python train.py --num_hidden_layers=11 --hidden_size=448 --n_experts=32 --experts_per_token=4 --d_expert=96 --d_shared_expert=0 --hidden_act="squared_relu" --moe_layers=[0, 1, 2, 3, 4, 5, 6, 7, 8, 9, 10] --router_score="softmax" --normalize_top_k=false --routed_scale=2.17 --balance_loss=0.0141 --balance_bias=false --init_std_router=0.0248 --lr_router=0.000516 --vocab_size=8192 --norm="rmsnorm" --norm_eps=1e-06 --tie_word_embeddings=false --optimizer="soap_variant" --learning_rate=0.00187 --beta1=0.95 --beta2=0.95 --batch_tokens=[32768, 65536, 98304] --max_seq_len=1024 --train_tokens=362000000 --max_steps=6038 --dataset="wikipedia_en"
Below are experts of layer 8 (counted from 0) of a mixture-of-experts language model. Rows are named up (a neuron's input weights, with its number) and show model dimensions 224-335. Each number is 128 + 24 x the weight over its row's rms, rounded and kept within 0 to 255. Numbers have three digits each.
Before each expert's rows: "comes after" lists some tokens at least twice as common just before its tokens as in all text; "gets" lists some tokens that make up at least twice as much of what it gets as of all text. This comes from a sample of Wikipedia text that the model never trained on. Tokens count by the router's weight.

# expert 13
comes after: "0", " the", "9", " S", "–", " P"
gets: "2", "6", "7", "8", "ac", "3"
up0:149127111113135120154108106123178146136146116115154140086102123153147106142121156088123096158116142115111119162149139123142138110112102109099100123123121161120146112121122116141138133102082152117121161137148087140129142116158139117095127139112130163119128111117102131116109152083132091174125175091130121107134071157129139099131132143140
up1:114146179091127122127155148079164141148120155128114139156098144164133151135125165110099136117103099083127122150138098129099139165126072077109125088128111155136145176110142085126085116135129171111152109156109115122096087093170120107121134107130135159109138114136066141122059131118096132106124123122121116140131091107147124139143183139083

# expert 12
comes after: " |", "3", "4", "5", "%", "6"
gets: " |", ".", ":", " (", " had", "%"
up0:110129108118143146137117138122124093130136114101141108135113136110106144098117103134180110154123126158133153104119161131147120125207139133083130140103123179110150124112102144167128110142128178080087124071099115143131128109095110093143115112165118146167143083135132170103143140140115144136088161169161102132170141162136126152091118138096
up1:172122164092098114136108156096147102085152198128124132114194167146136163121109175161158074185123133114126126135124096174119164131161143158114141107146116115150145191141133113140158135149111120123160123131165095138135136105126134093105139121095175183137162154127118107134124101140169088130094129128145094121122120124144067119146144102130

# expert 14
comes after: " |", " |\n", "–", "6", "3", "4"
gets: " |", " |\n", "|", "–", " T", " |\n\n"
up0:139107135079141164132170155120102134158105101098109124166128197106139131135166111105100174157129081140148159151124137131118107108145118158092074139165128156136084125152139130136137134141121147107141126165150105132119157112119134097141101130122140130146105137121058099146105121097094139146109109141109110135115150124132148110160116105066
up1:171130105142095144170124192136137139122093102132109141129122132190144139130127075141127161105128135190130152086131151099210089105129115112170136099155156143140120101125088166115096166134150123165137140158132142137100145106152123132131140120083129131125186113110131117131135148103116094126119125147127128122105163142132082133165160121142

# expert 20
comes after: "1", "2", ".", " F", " f", " S"
gets: "9", "0", "h", "az", " The", " she"
up0:125111132124130055152132128118137116128109093122138105137124161173148129103123138105121111116099073130135138137097133139094148117133102093148130123097099147130156130144138136127148145171131188107167129150134102144117134130171102139137109103099079125129137140183115146157119104176081135112115149135147109132129158142148149122135117134093
up1:124139168125127116105101146111139130153132107148142118110138141123130149134102160134144119135131102111110141155087162081146132136164147111108135149123109147150105136182102145106068079138180184140136107124130121141139148114135097135143108136156125076114178165174106069123079113130153131124155160141144104110157145115188127080113108129110

# expert 1
comes after: "0", "\n", "9", ":", "5", "8"
gets: "0", " ", "-", "b", "5", "m"
up0:124131103121117137133104118077117115106124132108123114087092105091092139114122144123132127118129112140127155117121150135154156134174135113167164194190126123098117118124142090138150159150082195124151145079118110128149134112107092134132145125121123110150160156126169118119157148088135144134125119148125119145099119133133113096114134120136
up1:117134149108104132130113174156124142090142130102153131129150117101131162093145130127166153107138098070130145139077132135127075144128097115145149156159106144104104135145105111128114127110096163111103152108108167166111096117159141106150134128147127165153157134092119108099114121136124113128138098146072173119095125130111164132157053134119

# expert 11
comes after: " ", " |", ";", "–", " T", " |\n"
gets: "2", "3", " and", "–", "4", ";"
up0:167150126131152129121136138118142048167134102126121123105107125115101130112126142105087127139135163170110105116076139118143157129142087156099163170145152168133145127090160141136105121096176098120108119133148139119157124142152152084074100110138097131156111152101138107098078159110108070142089104118110140102174133138116123089130112121149
up1:106113124090133162151050139107076130118118150122120087120131143141130104158151106162113128107136087128130128086109123117161117120128116159177143146152098082139154151124164117144156181224101187144169136121131124156127167113116121160120155089115148071130156147102098154124142138133142124122155106180107120114154148124122154105137108155117